config = dict(
    n_layer=12,
    d_model=384,
    n_experts=16,
    experts_per_token=1,
    d_expert=336,
    d_shared_expert=0,
    activation='geglu',
    moe_layers=[0, 1, 2, 3, 4, 5, 6, 7, 8, 9, 10, 11],
    router_score='softmax',
    normalize_top_k=False,
    routed_scale=4.0,
    balance_loss=0.0129,
    balance_bias=False,
    init_std_router=0.0267,
    lr_router=0.00202,
    n_head=6,
    n_kv_head=6,
    head_dim=64,
    vocab_size=16384,
    norm='rmsnorm',
    norm_place='peri',
    norm_eps=1e-06,
    positions='rope',
    rope_base=10000.0,
    rope_fraction=1.0,
    qk_norm=True,
    attn_scale=0.125,
    tie_embeddings=True,
    parallel_block=False,
    extras=['capped logits'],
    init='normal',
    init_std_qkv=0.0188,
    init_std_o=0.00383,
    init_std_up=0.0188,
    init_std_down=0.00235,
    optimizer='soap_variant',
    lr=0.00577,
    lr_mult_up=0.975,
    beta1=0.95,
    beta2=0.98,
    lr_head=0.00923,
    warmup_steps=61,
    schedule='cos',
    final_lr_fraction=0.1,
    batch_tokens=131072,
    seq_len=1024,
    doc_mask=True,
    train_tokens=509700000,
    steps=3889,
    dataset='wikipedia_en',
)
Below are experts of layer 3 (counted from 0) of a mixture-of-experts language model. Rows are named router (the router's row for the expert), gate (a neuron's input weights, with its number), up (a neuron's input weights, with its number), down (a neuron's output weights, with its number) and show model dimensions 256-319. Each number is 128 + 32 x the weight over its row's rms, rounded and kept within 0 to 255.
Before each expert's rows: a language model's description of what the expert responds to; "comes after" lists some tokens at least twice as common just before its tokens as in all text. This comes from a sample of Wikipedia text that the model never trained on. Tokens count by the router's weight.

# expert 5
Description: Infobox field names. Field labels after list dashes or table headers in sports infoboxes, such as Matches, Youth, Pts, plus the prepositions to and of.
comes after: " ", "-", " |\n", " such", " known", "′"
router [149 175 137 172 105 161 102 149 136 142 100  99 170 121 134 122 166 178 180  49 123 113 137 193 129 140 111  61 165 134 158 127 103 128  66 142  91 140 150 111 175  74 160 108 134 131 102 133 157 144 107 183 155 143 163  85 118 155 132 113 119  70 103  86]
gate0 [163 145 177 145 170 134 133 110 163 136 104 135 124  72 152 113  66  90 162 125 156 103  95 123  98  83 149 140 163 181 100 110 163 114 103 165 145 118  54 178  56 140 109 134 128 129 137 155 152 147 162 167  99 126  93  91 118 139 163 145 130 171  91 139]
up0 [104 160 134 158 156 161 132 118 197 170 131  89  76 133 163 138 130 179 120 133  77 127 138  90 148 206 150 123 119 119 131 152 100 166 148 123 101 115  90 155 143 166  74 171 131 110 146 107  80 159 102 140 107 171 145 122 116 194  99  41  76 117 139 166]
down0 [123 115 144 153  95  85 102 134  99 109 163 112 185 146 115 131 105 142 142 106 152 126 152 121 131 113 163 137 100  60 137 149 153 129 109 100 109 129 102 139 107  83 170 138 200 139 120 107  97 182 104 117 110 112 136 125  90 170 174 144  73 184 132  78]
gate1 [125 144  64 135 119 130 124 119  59 156 164 190 154  71 140 138 118 168 169 179 154 101 149 132 126 134 156 171 106 133 175 116 138 138 155 100  94 104 159 150 119  99  83 137 194 203 133 151 105 107 118 136  70 117 139 133 144 104 125 156  87 135 142  54]
up1 [112 146 130 160 106 100 147  85 191 134  52 144 136 117 113 118 136 189 120 111  97 132 147  73  97 167  88 159 146 130 143  95 114 115 108 127 130 115 130 158 169  91  70 112 110 126 135 129  83  77 168 168 146 147 134 181 157 113 187  80 177 140 107 108]
down1 [184 153 144  68  82 106  60 128 126 162 134 144 113 161 119 145  94  93 174 101 118 164 156 152  62 152 141  97  84 121 102 119  79 129  87 163 145 129  99 123 127 186 150 105  67 158 126 102 209 168  47 114 171 160  57 119 145 101  73 143 123 154 150 156]
gate2 [139 128 186 147 161 127 163  65  88  78 143 139 102  99  94 129  94 192 118 165 156 136  98 138 121 145 108 155 130  72 121  98 142 104 106 154  97 114 105 180 140 101 132 136 159 117 154 128 107 195 110 107 219  74 156 139 182 157 140 151 140  98 112 147]
up2 [125 158 130 129 137  90 143 176 108 135 122  95  83 104  89 120 125  69 134  86  97 196 164 140  77 129  96 154 151 128 110  85  74 121  97  92 127 137 121 155  87 163  80 126 143 123 113 119 105 131 131 124 134 175 105 183 136  90 166 137  95  91 146 104]
down2 [167 177 116 117 137 107 164 135 130  81 127 107  53 131 194  86 124 166 111 115  86 145  88 134 160 142 127 101 114 176 147 146 142  93 128 156 109 101 108 129  99 147  64  98  99 153 138 145 162  95 148 144 108 116 163 179 148 167 164 153  63  86 129 147]
gate3 [154 139 103  89  43 122 125 118 154 129 178 118 158  63 144 117  92 122 144 107 138 158 107  66 140 106 127 138 170 124 143 119 100 157  99 197 123 108 108  79 148 120 152 184 131  98 129 142 125 170 165  78 115 126 121 126  95 122 114 126 126 133 119 107]
up3 [125 138 100 164 175  88  33  92  89 139 174 100 127 114 178  87 177 116 167 174 141  95 185 139 156  98 148 165  88 112 161 115 104 141 144 119 131 165  93 165  22 108 153 138 103 103 128 185 166 134 126 224 129 125 119 100 142 155 122 197 116 135 160 125]
down3 [124 178 130  88 121 142 181 135 153 105 168 102 136 146 126 125 146 174 132 132 127 120 165  61 178 172  97 132 184  83 190 110 122 125 144 111 127 115 184 103  71 114 114 151 111  66 202 119  90 131  96  86 117 126 153 142 108 177  95 113 149 146 135  18]
gate4 [103 119 127 182 123  73  70 126  64 105 103 166 124 155 120 120 170 153  54  93 132 188 162  73 173  52 130 120 163 109 109 146 161 130 138  90 111  81 126 102  91 162 116 134 162 160  80  92 140 113 110  96 144 117  65 116  46  85 145 136 143 140 126 154]
up4 [ 58 168 112  79  95 139  98 148 164 173 131 149 154  91 122  91 148 133 168 134 142  86 123 154 162  92 145 117 164 130 144 116 148 157 131  58 140 157 136  91 121 118 136 102 132 119 110 146 117 131 131 136 118 136 132 105 133 148 176 128  92 172 121 124]
down4 [ 42 121 120 129 129 117 100 151 105 104  96 166 161 120 187 182 111  88 185 214  91  97 137 110 142 142 157 107 120  82  78 114 125  84 159 123 142 140 150 152 177 127 158 148 131 137 130 141 118 150  58 131 167 111  93 170  74 166  58 115  81  89  96 158]
gate5 [121 100 103 158 132 198 135 103  98  58  81 179 153 108  99 113 144  75  64 142  82 103 102 106 113  78 104 141 124  81 155  89 105 132  79 135 141  86 158 145 161 137 145 149 149  87 138 141 163 107 176  98 136 168 109 164 125 105 120 119 192 157  78  96]
up5 [ 76 189 171 114  97 122 163 114 110  98 129 128 156  74 127 130 127 123 140 180 104 122 161 144  98 115 177 129 154  74 164 101  79  92  75 156  67 143 178 125 147 104  85 158 167  92 159 122 130 114 132 158  90 120 102 165 106 154 138 120 123 194 110  87]
down5 [161  87 198 113 147  95 120 109 131 139 136 139  95 114 146 128 129  67 136 122  69 132 161 126 119 152  90  51 159 105 111  98 204 103 120 148 176 115 102 182 121 154 145 128 169 152  69 156 111 173  80 116 137 122 123  90 140 146 117 158 141 152 103 103]
gate6 [117 115 187 129 134 195 124 117 145  73  48 113 104 145  91  96 116 104 117 139 147 113 157  95 133 154 144  38 140  91 130 143 158  89 171  81 140 129 140 154 120 135  79 124 121 128 147 125 148 160 181  58 154 129 116 122 181 141  90  88  95 128 146 137]
up6 [ 92 137 159 148  76 128 191 106 176 159  74  92 131 164 139 125 143 165 129  93 126  96 109  83 131 148 169  55 141 148 112 148 114  88  90 122  86  96 140 126 104 137  57 108 128 105 116 125 106 101  97 163  25 111 136 140 103 129  36 135 109 175  82 108]
down6 [118 207  96 133 138 177 120 120  96 181 178  82 145 145 154  44 120 155 163  99 141 153  76 121 128 147 101 182 106 164 168 168 145 153 164 117 101 217 175 106 113 115 189 136 199 157  96 128  97 119  40 169 143 119  85 131 175  97 157 162 135 129 119 129]
gate7 [101 153 123 131 174  55 113 128  90 114 134 127 196  80 121 150 102  58 149 140 152 165 152 147  97 119  89 168  79 111 157 172 108 159 100  73 161  71 125 145 127  81 116 112  86 136 175 105 107 124 130 139 184 116 143  81  67 123  66  90 188 164 105 121]
up7 [184  69 125 114 171 141 139 107 120 157 165  79 144 129  89  99 214 109 176 119 157 122 109 152 169 164 118 153 115 120 105 110  82 120  89 103 103 137 144 144 103 170 193  94 123 162 109 142 149 133 112  83  81 184 139 127  70 165 124  78  65 133 120 156]
down7 [122  80 151  77 149 118  88 197 155 141  91 148 201  95 125 126 158 168 127 135 150 144 148 138 134 110 147 146 130 148 105 171 136 153 121 102 128 122 174 125 181 151 160 160 135 126 106 152 106 109 172  86  88 125 168 135 145 116 117 100 152 228  70 154]
gate8 [142 105 176 158 142 144  82 132 119  84 151  97 133 133 110 152 163  71 100 114  87 135 177 104 113  73 160 173 112 161  73 143 157 106 101 139  91  90 117 116 116 105 133 145 130 203 119 152 190 145 130 102 144 115 121 113 165 180 117 164 135 184 150 126]
up8 [ 96 136 116 133 142 137 139  98 166 114 134  87  72 124 147 132 152 100 152  79 130 106  85 172  78 147 122  85  78  66  85 101 172  86 121  89 146  88 155 122  89  92 124  68 141 149 122  33 103  49 106 129 176 129 133 165 155 144 163 120 115  99 183  90]
down8 [162 119 176  63 124 114  93 133 120  94 121 119 179  96 133  96 196 170  98  88  99 117 141 122  62 147 130 134 117 133  70 141 173 176 194 160  68 139 162 140  57 114 180 136 147 121 153 174  99 142 172 113 155 124 152 135 157 109 136 106 156 111 100 127]
gate9 [118 127 162  81 162 132 141  99 114 157 104 114  91 127 128 149  69 117 163 103 141 127 115 141 172  87 113 138  68  47 194 141  93 136 116 172 162 140 115 143 142  78  77 119  96 122 105 108 131 151 215 126 126 107 172 155 154  92 149 142 178 171 109 118]
up9 [102 136 160 149 158 162 142  94 124 155 145 112 131 141  84 163 118 127 112 156  80 135  79 162 144 132 154 143 102  77 148 138  92 143 128 138 145 175 123  97 147 209  60 127 132 136 146 178  73 105 177  83  91 131  82 150 179 108 111 141 197 158 146 116]
down9 [ 84 117 117 178 139 134 201 120 100 135 145 104 143 173 132 149 180 132  88 150 149 152  98 133 171 189 107 140  82 105 135 184 139  96  79 119 180 150 111 149 136 136 138 115 166 129  94  56 145 195 103 160 123 143 134 180 106 124 139 159 191 107 179 110]
gate10 [104 144 103 129 136 133 129 169 129 144 107 122  99 152 141 106  91 179  52 165 123 137 134 121 120  99 197 137 118 142 126 103 147 155  87  77 134 134  84 175 108 141 173  96 115 215 146 171 158 153 134 173  89 133 169 168 139 163 105 143  95 125  96 154]
up10 [120  78  80 162 149  92  95 187 124 135  41 104 115 105  98 106 166  82 126 124 168 106 159 149 100  87 129 126 153  85 147 132 131 156 101 189 137 115 141 103 103  82 125 129  97 112 124 121 163 170 102  75 121 142 116 104 146 140 117 121 168 141 160 138]
down10 [162 133 116 120 137 155 165 137 161 129 160 185 157  94 100 104  83  91 116 132 164 151 122 161 121 119  94  86 107  84 118  94 131 110 189 125 135  64 136  82  83 104  74  93 165  99 131  57 125  42 135 143 129  89 110 230 140 100  96 121  45 113 137  78]

# expert 13
Description: Infobox section labels. Infobox headings and field names after blank lines, such as History, Frequency, Died colon, ==== headers, and first digits of years such as 2-012.
comes after: " ", ",", " (", "\n\n", " is", "=="
router [123 186 140 166 113 109 144 121  98 141  91 106 136 125 143 124 120 105 140  91 130 170  92 121  77 131  97  70 189 152 150  88  94 140 140  84  97 136 198 126 140  72 136 115 151 124 157 126 101 152 103  60 132 142 101  98 124 134 123  59 129 119 163 115]
gate0 [174 113 104 152 113 123 164  92 121  78 162 123 118 118 165 131 138 131  95 166 109 133 106 162 158  70  66 109 145 120 136 109  74 154 103 163 125 110 115  70 146 135 166 159 100  89 111 148 143 139 147 177 146 158 114  96 178 125 158 126 129 162 161 165]
up0 [151 116 153 191 199  93 105 167 109 157 187 156 125 116  86 144 120 109 130 135 122 131 132 111 153 120  95 130  72 118 115 174 128 123 106 174 160 173 104 128 103 145 119 153  98 118 158 136 117 126 136 151 201 148 161 120  73 149 110  54  74 160 117 158]
down0 [133  90 102  75 162 151 110 124 124 140 122 149 142 165  81  95 123 141 122 117 174 118 126 112 153  90 168 167 126  92 135 153 199  94 162 110 143 142 132  70 119 163 166 109 164 130 129 178 193 113 145 133 141  94 111 200 184 112 132 143 113 124 128 141]
gate1 [153  83 141  72 146  96 121  89 140 126 158 125 112 126 107 137 157  56  98 158 114  96 181  80 183 123 204 164 184 131 106 198 129 105 118 106 110  97  99 172 137 153 116 181  79 127 114  98 175  77 155  94 138  85  80 153 113 129 111 127 126  96 106 203]
up1 [107 113 125 109 102  97 141 105 105 108  88 166  44  72 156 140 138 120 116  78 136 187 101 128 142 142  99 138 155 153 115 142 198 110 170 100 147 142 151 100 164  76 159 117 136 173 179  77 196  96 125 175 137 158 130  83 129 130 110 138 125 209 101  74]
down1 [168 134 122 152 111 186  63 126 146 149 125 193 186 125 135  73 160 191 120 173 123 131 136  92 114 113 137 128 135 121 169  65 120 135 106 154 129 121 137 122 123 142  90 142 130 146 137 120 128  51 160 151 151 155 120 111 115  68 136 163 165 157 122 163]
gate2 [159 113 186 167 141 137  81 139 125 110 164  64 196 161 136  98 120 110 109 125 143  50 171 142 177 190  99 111 139 148 154 179 134 138 188 149 111  84 172 178  92 125  56  91 180 179 163 100 178 102 115 188 156 112 197  74 107  73 132 153 124 202 141  98]
up2 [190 151 141 160  96 100  87 180  80 101 120 122 172 136 122 132 123 131 148 128 136 164 146 201 130 116 119 123 193  78 127  91  30  93 154  97  71 150 137 147 105  78  71 167 173  80  90 128 186 117  83  66 151 106 189 146 135 153 117 164  94 187  89 149]
down2 [103 206 102 158 131 109 175  85 122 103 181 158  99 116 120 131 122 152 131 153 152 118 147 124  41 111 161 112  98 176 134 107 149 134  96 158 121 165  90 112 181 144  97 189 135  98 101  82 188 139 129 129  76 161 152 145  85 117  88  72 187 147  91 106]
gate3 [136 175  65 127 141 124 126 120 118  84 118 182 137 105 190  99 150 128 187 182 136 137 113 109 123 126  83 122  71 163 115 113  97 143 136  93 161  78 139 157 146 141 142 137 191 100  72 125 114 105 157 123 139 126 151 120 108 119  86 138 100 141 110 151]
up3 [188  83 141 107 139 145 129 132 112 209 163  82 130 150  91 115 158 111 148  82 129 145 137 120  83 108 141 156 143 123 131 184  95 104  66 155 147 104 105 131  94  96 187 114 104  92 110 154 151  97 138 126 123 142 134 142 145  98 133 136 133 149 128 171]
down3 [135  88  77 149 102 167 145 187 131  97 128 103 118 177 187 117  75 136 172 153 109 168  99 148 132 156 137 159 135 117 175 100 178  98 184 165  65 136 111 148 129 154  80 139 101 105 124 189 140 102 131 158 105  93 123 102 137 100  71 101 115 200 128 102]
gate4 [151 100 124 207 176 121 110  82 106 124 113  86 121 137 162  87 111 103  99 131 131 147 156 132 111 155 186 112 109  85  50 164 107 146 139 124 112 155  81 162 114 125  91 106 168 132 108 137 110 192  97 140  37 140 142 103 161  84  97 166 128 116 125 184]
up4 [241 166  75 157 159 120 139 140  99 123 156 138 204 140 156 174 123 146  97 104 195 121 120 174 150 130 143 121 177 123  81  52 156 160 105 114 119 117 178 134  93 105  78  92 154 109 126  75  89 106 156 127 111 137 100 174  64 120 118 117 149 122 141  90]
down4 [137 121  99  89 164 126 155 100 149 129 120 163 140 146 158 111 172 100 135 102  93 157 110 153 124 179 145  76  31 150 102 122  80 131 131 162 129 116  94 181 146  58 124 124 150 112 164 131 178 117 107 127 151  62 164 104 223 160 188  91 145 128 144 181]
gate5 [169 102 153 136 178 157 167 128 107 167  74 143 105 117 132 154 160 148 207 182 134 188 110 138 117  86 156 165 167  99 147 174 105 149 175 115 138 122 148 132 138  64 178  66 122  81 185 121  80  68 147 163 115 130 155 176 139 187 122 119 124 162 141 139]
up5 [104 149 104 110 109 151  83 148 143 105 125 164 103 149 155 104 144  83  78  21 121 106 159  63 104 169  98  94 158 188 119 127 195 112 101 168 131 107 114  78 107 110 115 128 172 145 166 114 131 141  51 151 131 118 185 117 176  81 145 205  91 124 123 156]
down5 [181 167 148 103 110  71 167 105 144 126 119 114 129 139 103 139 159 114 147 124 106  96 182 132  91 152 137 135 123  80 129 116 193 156  94 100 211 146 122 111 128 156 135  65 119 139 142 179 155 111 102 149 165 135 133 117 177 182  84  45 149 113  75 113]
gate6 [ 93 181 200 128  65 110 143  75 177  98 154 174  97 139 106 121 112 142 132  83 112 104  93 157 137  83  81 142 137 104 126 123  64 129  94  76 136 130 170 135 119 124  75 134 101 162 115 210 119 119 170 137 166 116 107  97  88 158 134 131 188 160 121 100]
up6 [160 156 130 162 101 135 136  99  97 159 164 125  66  76  95 130 111 144 172 127 138  64 123 186  81  89 120  86 171 104 163  89 138 203 142 166 141 112 144  81  71 166 100 117 126  71  92 152 103 112 128 155  94 176 107  98  81  98 183 104 213 134 126 148]
down6 [104 158 143 121  99 152 102 114  97 122 118 136  92  87  62 166 134 115 142 140  68 177 150 144 109 151 136 162 168 149  81  75  94 113 176 124  88 121 108 189 157  99 150  85 121 139 105 128 174 112 103  59 204 108 222  87 170 131  82 138 168 125  99  86]
gate7 [177  97 109 110 145 126 114  91 149  70 115 163 160 138  81 111 191 139 111 124  68 117 100 126  87 188 159 176 111 135 124 114 130 130  91 165 107 129 109 184 102  74 142  75  78 145 140 106 157 169 118 207 168 112 167 115 202 141 127 108 100 146  96 141]
up7 [161 171 127 139 108 124 193 156 129  82 153 116 119 110 148 155  91 156 188 116 151 131 124 149 152 194  75 121 139 161 128 107 114 145  73 147 124  97 139 184  89 151  53  91 136 166 106 102 133 156 126 106 116 146 102 124 148 167 114  81 166 162 121 115]
down7 [ 91  78 170 143 136 122 109 137 135  69 152 114 156 132 142 108 147 167 160 148 110  90 122 162  85  83 141 113 176 178 165 105 170 167  74 112 146 150 151 130 144 130 158 176 127 121 100 123  83  75 139 144 108 155  44 135 110 104 114  94 123 156 132 164]
gate8 [136 130 138 106 112 117  81 168 145 149 118  90 126 164 153 147 140 159 110 163  81  76 180 136  64  96 142 133 144 119  73 136 114 114 118 145 110  46 178 136 181 143 142 175 174  81 134 150  98 153 149 154 127 140 127 124 130 136 142 143 113  94 116 124]
up8 [ 80 155 127 157 105 144 132 149  77 157 117 174 193 144 156 174 156 119 153 130 163 110 146 133 208 130 100  92 171 163 161 141 149 123 188 195  83 130  83 126 128 147 121 127 132 168 141  84 111 143 104 109 123 189 101 144  97 107 110 114 118 119 163 111]
down8 [137 135  72 146 173 108 113 132  59 140 171 105 126 165 169 130 149 147 102 110 141 131  97 144 145 139 149 122 115  92 103 115 173 165  70  89 143 100 104 123 115  73 116 158 112  83 167 149 115 129 146 215  71 132 158 161 130 109  79 133 144 146 117 146]
gate9 [154 177 109 141 144  92  95 123 183 107 100 137 167  80 121  93 140 101  45  89  87 122 170 135 105 155 135  69 176 125 108 149 137 136  93  99 153  96 157 135  96 118 144 107 203  78  77 134  47  72 210 142 151 127  76 121  83  95 152 120  87 189  96  95]
up9 [118 159 102 119 145 120  82 149 161 166 106 146 154 131 126 130 103 126 174 126 189  61  53 134 170 124 144  99 182 152 143 124 104 103 125 109 122  86 131 159 105 145 149  89 108 148 150 161 164 134  99 120  57 125 116 133 167 119 178  87 145  85 108 120]
down9 [115 164  70 139 124 129 148 140 159 147 114 134 164 151 133 133 126 109 133 133 129  87  79  30 122 204 127 120  98  87 133 130 108 119 122 115 133 136 144 118 122 117  46 180 121 110  96 173 134 112 138 158 171 129 155 153 171 121 108 134 138 158 136  99]
gate10 [ 90 172 146  95 181 149 130 137 151 214 120 134  89  71 144 133 106 114  96 149 157 128 119 112 129 150 117 158 126 104  99 139 122 133 148 183 109 167 150 114 106  87 108 110 136 119 132 137 102 135 152 119 147 139 119  82 188 128 156  96 150 131 138  97]
up10 [ 97 103  64 114  79 169  96 143 166 102 149 151 133 157 151 107 139 167 181 106 130 114 161 159 167 145 133 126 144  80 125 139 136 121  84  95 110 150 164 131 191 161 135 131 117 144 117  89 131 134 164 157  70 130 174  83  84 181 121 163 110  92  95  83]
down10 [106 112 162 105 106 127 105 164 135 183 117 121  94 127 123 142 150 140 122 104 142  74  64 164 126  99 155 129 130 106  75  91 163 106 101 102 140  86 116 106 147 141 186  78 176 157 144 126 143 112 176 138 104 120 125 124  75 188 124 125 118  99 135 120]

# expert 2
Description: Table digits, verb endings. Digits inside numbers in tables and coordinates, such as 3,733, and past-participle endings like debated, accepted, plus words such as High, Union.
comes after: "9", " |", ":", "–", " In", " he"
router [108 160 160 127 107 144 128 200 154 223 124  89 100 209 132 134 172 179 124 112 100 139 117 159 121 148 102 124 181 102 163 116  74 134  61  88 158 157 137  99 137  75 206 168 103 145 136 128 113  89 123  91 176  93 145 132 122 144 140 191 108 164 182 113]
gate0 [ 96 139 103 151 132  77 115  74 116 161 162 129 132 137 108  86 137 131 113 153 130  73  69 126  94 155 138 144 130 197 123 121 126 129 160 140 160 173  78  94  83 127 156 107 104 117 148 122 163 130 117 107 115 194 120 133 170 106 189 110 104 176 155 134]
up0 [126 120 165 136 109 128 175 122 114 111 200  88 134 169 130  81 119 117 153 147  94  62 126  79 104 188  94  62 169 174 105 112 149 119 145 127 141 215 154 135 178 126  89 138 115 138  95 191 106 144 105  88 143  93 166  58  79 142 107  80 130 117 127  97]
down0 [100 125  92 160  97 107 127 187  56 158 122 200 154 101 122 123 120 178 135 142 145 155 101 134 109  88  95 141 145 117 120 122 169 107 116  56 116 115 120 178  98 173 125  97 104 101 107 102 153 112 141 179 136 130 109 168 133 125 149 192 151 122  94 137]
gate1 [105 151 120 109 115 142 167 112 102 146 161 152  80 151 139 154 113 119  79 104  85 132 115  99 157  71  88  78 145  92 118  99 123 104  84  70  97 100 140 160 149 137 173  90 141 156 158  98 178  95 125 168  96 159 108 181 169 145 108 151 113 154  95 146]
up1 [175 106  91 170 163  88 166 201 140  88 142 119 174 149 129  89 153 126 155 129 213 141 125 171  66 163 123 158 112 102 157 123 143 134 137 130 149 114 156  95 108 103  90 131  95 145 163 162  87 146 119  82  87 142 129 130  93 139 159  86 183  83 144 164]
down1 [ 93 195 123  95 151 148 136 130 164 126 129  93 115 122 160 133 108 164 161 106 199 107 166 116 176 105 135 165 152 125 255 121 143 125 182 107  97 126 147 103 114  84 129  82  81 129 177 166 145  90 131  92 193 164  93 112  95 110 157 139 190 122 125 158]
gate2 [138 149  90 191 104 180 109 190  76 135 175 104 138 132 149 109 162 106 110 122 191 176 186 143  81 109 155 140 116  63 110  68 148  96 124 124 152 116 177 114 164 145 109 121 155 175  95 120 152 110 153 104 160 133  95 160  77  94 111  94  86 147 108 123]
up2 [122 152  88  85 101  89 135 123  88 131  82 126  87 119  94  99 141 110 119 132 142 132 157 111 162 130 122 192 129 132 182 148 162 190 126 157 127 180 105 134 121 157 143 151 112 155 168 139 118 157 166 151 113 113 157 171 102 143  93 190  91 167 175 160]
down2 [175 113 155 173 137  96 139 110 120  92  97  68 134 160 123 130  77 143 175 141 114  77 110 168  93 213 144 129 152  79 125 114  95 145 137  87 169 147 107 142 113 130  73 122 167 135 150  99 127 133 106 142 147 142  89 114 130 100 164 101 179 173 118 142]
gate3 [169 109 189 104 197 139 134  89 131 117 118  98  93 171  59 154 163 149 151 150 140 117 146 141  99  82 101 136 133 111 132 135 131 177 175 134 111 100 102 114 141 118 104 117 127 140 123 134  99 142 183 138 134 135 138  93 167 109 124 159 126 137 130  79]
up3 [155 135  92 156 131 175 114 145 100  79 101 180  97 120 141 108 138  89 156 141 144 139 106 121 128 102 126 157 161 161 132 172 119 143 119 112 123 161 154 165 172 152 144  57 111 134 198 111 133 104 114 178 143 104  87 131 124 165 111 135 119 147 145 173]
down3 [148 113 171 164 112 116 112 114 152 156 116 106 156 149 122 103  89 167 194 168 133 154 147 112 140 166 164 113 141 117 135  93  88 135 178 141 152 150 103 104 110 124 130 129 105 146  84 135 168 139  98  85 124 167 130 119 115 105 119  86 110 106 147  58]
gate4 [125  87 141  81 102  96 113 141  88  68 171 116 107 107 126  61 120 147 139 121 133 157 184 157 193 182 124 107 114 105 141  81 114 167 136 112  73 105 120 125 132 157 156 173  81 185 186 192  81 199 121 108  97 132 146 158 102  97 100 107 144 137 140 165]
up4 [138  95  95  90 106 166 137  70 155 148 131  92 199  89 117  89 106 146 162  99 153 143 168 123  94 107 145 125 176 108 140 196  73 153 138 149  84 111  18  98 111  97 110 110 115 124 145 173 122  94  84 135  99 141 149 134 111 176 114 123 126 123 180 121]
down4 [113 167 148 107 135 116 136 131 181 114 120 128 143 110 142 158 198 130 139 130 143  92 100 192 224 126 163 156 112 132 109 109 123 143 122 171 165 148 173 146 110 196 143 136 149 101 156 138 125 133 141 124 116 141 117 161 130  59 115 126 142 144  91 102]
gate5 [126 175 114 131 186 154  75 132  92 158 157 163  93 130 126 120 162 135 153 142 109 138 134 184 138  93 158 140  98 170 143 173 150 143 119 135 104 169  80 119 117  96 107  92 102  82 106 124 119 168 103 125  88 139 116 195 134 146 122 199 147 167 176 105]
up5 [142 113 209  95 103 141 153 195 126  65 138 120 104 146 135 158 143 112 121 161 114 154  72 137  70  83 117 152 145  99 103 164  97 146 101  85 124 128 139 107 175 134 130 134 112 140 139  95 137 140  81 159  72  88 105 150 144 146 141 150 121  74  76  80]
down5 [ 93 147 181 121 133 149 117 144 118 179 109 159 161 129 149 141 137  92 108 150 155 109 143  82  52  93  99 175 140 144  87 194 124  71 131  76 137  67 111  58 190  51  53  88 177  99 132 168 100 122 146 142 104 110 186 160  94 114 182 178 187 141 127 107]
gate6 [150 136 174 129 112  77  94  87 144 118 142 169 165 160  68 108 168 140 171 110 129 141 128 134 108 115 135 107 139 120 116 165  79 115 179 138 108 172 138 154 121  55 154 145 115 114  96 168  63 128 155  92 114 164  87 100 160  97 174  91 152 192 149 170]
up6 [129 178 141 106 128 112 142  83 139 145 124 120 110  90 140  51 130 132 118 155  54 144 111 164 164 167 153  58  95 154 140 127 104 127 162  62  98 104 151 130 116 119 122  61 146  93 184  88 155 162 158  88  89  82 105 120 164 103 131 162 130  82 155 149]
down6 [124 103 169 128 126 112 152 162 125 178  72 123 101 125 129 192 170 180 120 139 122 142  44 142 105 104  88 111 164 151 138  88 124 115  77 111 125 157  84 108 149 131 134 121 215 122  88 155 132  90  84  85 127 171 132 163 181 140  74 103 122 176 135 158]
gate7 [163  86 101 158 102 162 135 143 163 149  99 125 201 143 108 111 107 171 133 122 128  80 114 101 106 115 117 135 110 176 119 212  79 117 118 131 152  61 116 124 170 117 169  57  85 155 149 114 132 150 132  80 181 155 135 147 184 168 134 112  89 139 103 103]
up7 [104 165  96 117  46 165 110 140  81 124 111 110 151 152 123 121 135 114 149  87 150 139  66 114 121 140 112 135  84 182 166 112 136 141 105 188  93  58 102 119 118 195 137 120  54  70 161 166 138 163 106 124  41  85  59 163 113 110 157 103 109 138  80  81]
down7 [ 97  80 213 200 132  66 141 118 149 129 134  86  68 234 134 133  96 119 121 132 167 159  90 127 144 166 135 100 175 133 103  78 160 118  61 104 113 203 106 142 215  99 113  95 109 175 139 131 132 133 122  90 155 148  81 178 108 129 121 170  78 109 152  70]
gate8 [174 139 114 105 162 142 139  72  62 145 105  98  88 148 116 131  81 123 126 171 114 186 114 114  82  91 130 168 115 143 130 115 145  95 145 173 170  89 107 131 171  99 131 162 153 175 149 146 103 214 101 104 100 138 189 167 182  40  98 165 139 134 141  93]
up8 [123 150 157 133 148 168 163 162 111 131  99  57 149 152 142 156 107 121 184 147 143 151 159 124 130  58  96 141  86 139 155 106  97 136 121 105 124 126 166 157 167 161 146  99  75  99 150 101 165  95 162  79 167 153 148 111 124 103 103 141 110 158 142  90]
down8 [120  75 184  94 112 167 185 133  83  84  93 156 137 141 165  94 121  97 134 145  94 104  91 159 140 177 164 160 126 118 124 152 177 160 108 142 122 158  98 129 128 135 121 161 187 112 156 129 110 193 172 149 151 176 144 121 118 165 172  82 145 176 124 158]
gate9 [ 54 135 118 173 137  89 149 149 144 100 145  99 131 127  44 140 151 122 112 147 186 113 173 153 152 139 108 108 190 101  37 140 109 108 137 139 131 108  89 110 116 141 113 117  98  71 159 151 141 134 110 132  97 141  91 119 155 121 166 144 151 122  91 170]
up9 [120 121  52 129 144 103 135 149 165 114 127 122 158 133  89  59 112 182 159  93 158 127 153 123 141 127 135  99 111 109 163 163 133 172 126 144 176 147 146 151 155 201  67 112  77  80 116 110 121 111  64  79 122 152 146 150 157 135 169  97  96 115 121  75]
down9 [103 150 113 118 162 110 114 146 172 111 116  86  63  91 164 174 145 176  71  89   0 175 119 111 121 109 151 112 117 112 143 154  93 104 113 119 130  90 130 119  83 185 114 148 106 140 137 148 122 171 139 133 163 147 132 102 107 149  93 162 144 151 147 170]
gate10 [101 114 177 145 134 126 187 167 110 104 154 116 112  90 125  86 117 117  71 140 123  91 152 127 133 122 155  83 138 145 171 117  99 141  48 183 114 122  99 216  77 140  88 190  77 135 157  80 109  81 132 157 145 159 168 117 103 113 180 140  75  80 110 134]
up10 [143 161 165  90 111 131 130 157 179 122 114  91 117  88  44 101 114 121 167 119 148 138 122 121 174 164 100 171 102 150 140 116 139 187 103 114  84 159  82 109 157 108 119 106 152  98 112 119 168 206 109 168 147 144 119 115 153 131 150 191  73 139 157 136]
down10 [ 92  84 148 107 161 118 111 106 151 131 175 154 177 119 114 109 120 132 167 187 153 143 118 157 112 114 176 177 110 125  43 125 158  98 165 106 102 104 129  98 146  77 145 119  87 180 125 113 143 121 172 123 167 108 146 197 133  99 124 141 123 103 116 127]